{
  "n_layer": 13,
  "experts_per_token": 2,
  "normalize_top_k": true,
  "balance_bias": false,
  "shared_expert_gate": true,
  "init_std_router": 0.0178,
  "vocab_size": 16384,
  "tie_embeddings": false,
  "lr": 0.00647
}
Below are experts of layer 4 (counted from 0) of a mixture-of-experts language model. Rows are named router (the router's row for the expert), up (a neuron's input weights, with its number), down (a neuron's output weights, with its number) and show model dimensions 128-255. Each number is 128 + 24 x the weight over its row's rms, rounded and kept within 0 to 255. Numbers have three digits each.
Before each expert's rows: a language model's description of what the expert responds to; "comes before" lists some tokens at least twice as common just after its tokens as in all text. This comes from a sample of Wikipedia text that the model never trained on. Tokens count by the router's weight.

# expert 20
What it handles: Acronym endings, organization names. Final capital pieces of acronyms and broadcaster or body names in parentheses or lists, such as ARTE, ATRA, TV, ESPN, Conference.
comes before: ", ", ") ", "; ", "-", "'", ". "
router:169175138122126099142106123159128098143132145088164160126134075097147145107160100144153097129151121114141111104176125139156144119140107090135121084121126147135134084141097141134132106131113166187110147122121144159139117150125134101094117114141142158142149176140157148121126141159082124074074115153131144065131150115142122090170127168091108146134105117137158099121129117152112138116119
up1:115118136138117123134114123125125132107150131064122148145144106126107119189128127138150186107125144158102166089120137176132108153107097116083129152131100146130146159069082159090155115134167131116116086122149132105123135140122125155110123098120133158092092135114137107129130132149120160130132117109122101133132116108133102114108149152134104142119126167122100122141146090136116158145144
down1:138211100081166136096141154118108124105125165113147134135111120111144097131127104178129122123132118111090169129153141130140130144170117131128130069133125135119159118152117155143126139097147159116108116139135103133118118146131113187121107128127103113107102105138154126094120138127110155165103146122121114144169168096103146167148100120148090119099145141146159126139103116178143125164087
up2:140144136114150115080155153150120127053124148116134150162104191145104122086124117107165157077136139137145121137131146143131082129136116144128161115132111176173094139154139085122131127148106150106145136151126139143085116124111091131114117121087097158150081110110140149146120131143181098133119113131124084169132147101137186153165105163146125122071124135135136093150094129153134112128125
down2:106087132135125118091130116092130109131143132160114152134146121077098115121124122116113125134108139126103130100117123120108154130148156118137134120082138130089120129140128165102150118143137199101132087132146163102129151173122104098129161158145112163110115152105131120103096137105142159090109113120123114117126147158185136154076125092158118153081137122140139116165144134108118139125106
up3:120139124123105167141118165153149134146130091114117137152148111116119107111127159117103132152069117128134151180104133117122170125133124108164150098101143108142129116092141158133130134097113118115092140111151115141116122131130106104135109125096125143159140118119115169082135146107114138108194155141118149125126117139136171109135141110157136117133092147152139145138127144123121107111117
down3:087150165108142158125100114124174124157190153134108129103111144111153183098118139116105127128131163148144124120090127177152169148145132142159175111118175112109173115118132109107139155123133110122134133143134151101124155136110107112150164108131109128127146167095072157143109131145144090174126153130125066170166149085104161043093167124140110092155127148138145124091099149126148113131098

# expert 10
What it handles: Mid-word letter pieces. Single letters or short fragments inside rare names and foreign words, such as Mil-e-to and Stod-d-ard, often in place or species text.
comes before: ", ", ". ", "'", "-", ".", ") "
router:120160133174157129143136151132100130155160083168109148109087127098142145107114152147154127153148099101149143127083161114115107151141149202128135120154120110130115156114113139121109122137176163173119128108147160143095151144106095129123129105133149146146121127163125130153112112138146157085151126124148113119094151110128163159136144106135117111091136089136136138170189141151152157134099
up1:127173132126083113106159131125158157112111101136150174111109110128110130108109141123135153130119146133080099146144163138109125151138113110141139130136100130143154108106134121141122124139102175154110125138129139086155153139116160075117170130147178156107078121135133128141103110142123119088060107167089119117094106132096162158168115136117092138099160125139115179133152077101138152138137
down1:105144113151116137109097106093108150130135128123121075119136134165161124096117171149145104101122152131162114171175093151116156126096102119118143142101112090146092152126139163103105113122054172134130116113133120131124138148127139116110127111163160130139144118130171136097138155129152094086180166113151103124112119146130065133144153085155133120100151106126134162126096067122140128105110
up2:113115144124137116142123132097145158099119125163122113185141139111149109161106154148136166144100113142121144175151105120088161117188109143106101106142141129148129085137123101130127149108129122131124141118126108166121093092150118119100080124141123112119115143122103134123152173129141182136158123104131097178111124148136102138180118108147101130119093159114116148136139158134123141115098
down2:117111134127107119107148176155127134125140114174142092099128118097108097112129135108071119108158153068149120118108139128116111092119112143146140149148194143141090128104147146141108138149107106121089172133077157151121112135124109147099126136116152129089110133112100138191118130156108120113088137104124081151108119127132156128117125161126138169113129111126145175172147122159101093124096
up3:146153132117137127125136137155131143104095140133085138129157111131124149105165156135137154089127079072105126123106140130158084102139127153139107113128107139123136129124150137104099152138156142123105105120144146201102142123123087122106138172110127152100116110161136098128130153108148151144126124088149209124096126148137124103122123148115122140140190116157097095159127146128118139130100
down3:137152119133140144113109101135156131111105149121124144114169145091098104139139129164105157169137092156151114086093139115116141131118153110136115123075122192152164118154134105113112118103131092103092145139094128087152158113127089176157112133138124113139141139154145152135122124120138139154144130136152113086109085135140152122124147099142155089140142136156123115139126088095078123110160

# expert 62
What it handles: Time and place prepositions. Prepositions starting time or place phrases, mostly in, from, during, after, before, as in governor from 1916 or in April 1941.
comes before: "the ", "a ", "his ", "200", "201", "199"
router:159162114126119145140140160116132114199127083124102098164093121129149109145123106118138151130119124141149131108105087104133105144109138144154117153139114139157093123155094145106128124091112133114132165125081122127126130131122060134101111154160134123142134159129110158107162092166132136105171120131102095106139126122131123124174112122137116156111104144158116096132177157127143090148141
up0:122099123130154157103111143125095122117118137143129079131113145131091171107138119143121155108153112086120098144145097105138142116092162124112139130100112127114128089170118099106147143065120115107150135125120117170082126097075097115146113140128108155133143130155121095103137129133130104127156124139131098152080116151145173134123147094133145129134127131104123172107162141101127134120137
down0:101140151136090180144099118136130106159110149136109167136092115106098114079119138104149126125148145140115110107080149161101127135090142163120197153127124161121089096121127154130133127136045106106146128106164102148136162113136163126143125111149127113125120157126098124164157136161139110142131116101117153113102113102097164105094073125149113122106119144139125099155118113096079084106135
up1:120110113097143162111112120141121093171143117166154092145119143116134141142133139118126150142093125176183131132177131102109165155128100101150124123131118143088120138122102146141081162109123136133148116145161150100117134108125143138127098096124147139133091140186138142134119124157164100128069134114106104107123155136091139125121129102135130166161127126085142068157145164156172118150092
down1:117086117168112122141149058136128127168122139111102141153168125103146108115101148118141138142123136124111117111122089106107122175152160121142076145185129110141183098140111095119166130140106139136137185155120186132136105171107134152082088121137161125078121102131151144124107155132136134126126131110133105112132098117127102119111129119146118181097114166126115133109140158144134153164080
up2:124145115138115169104127143098130102132111144125138130127150121127113177151108133104071180147099157139138118126142100148150136160132102138154131099152140099100124122100154099166084135110138151120108132106113122159102119123162139141110113118084109138122103134092135133100149174129169130192105167139116110134173149141133114159109163143115113117129140107115114116127139144095129142123127
down2:117169135103122127133153143133112151110170093145085133093139095157148138151105182133135147148098141104091129091131119095122122105120099157064133134149129125104153142114133113122138111167137164113142113138164100170149142170128127129140181079114156134142116121095119182163115113128082136118104132118134177109139123133137135102113171106081159134092140152125153130143119161132115095126093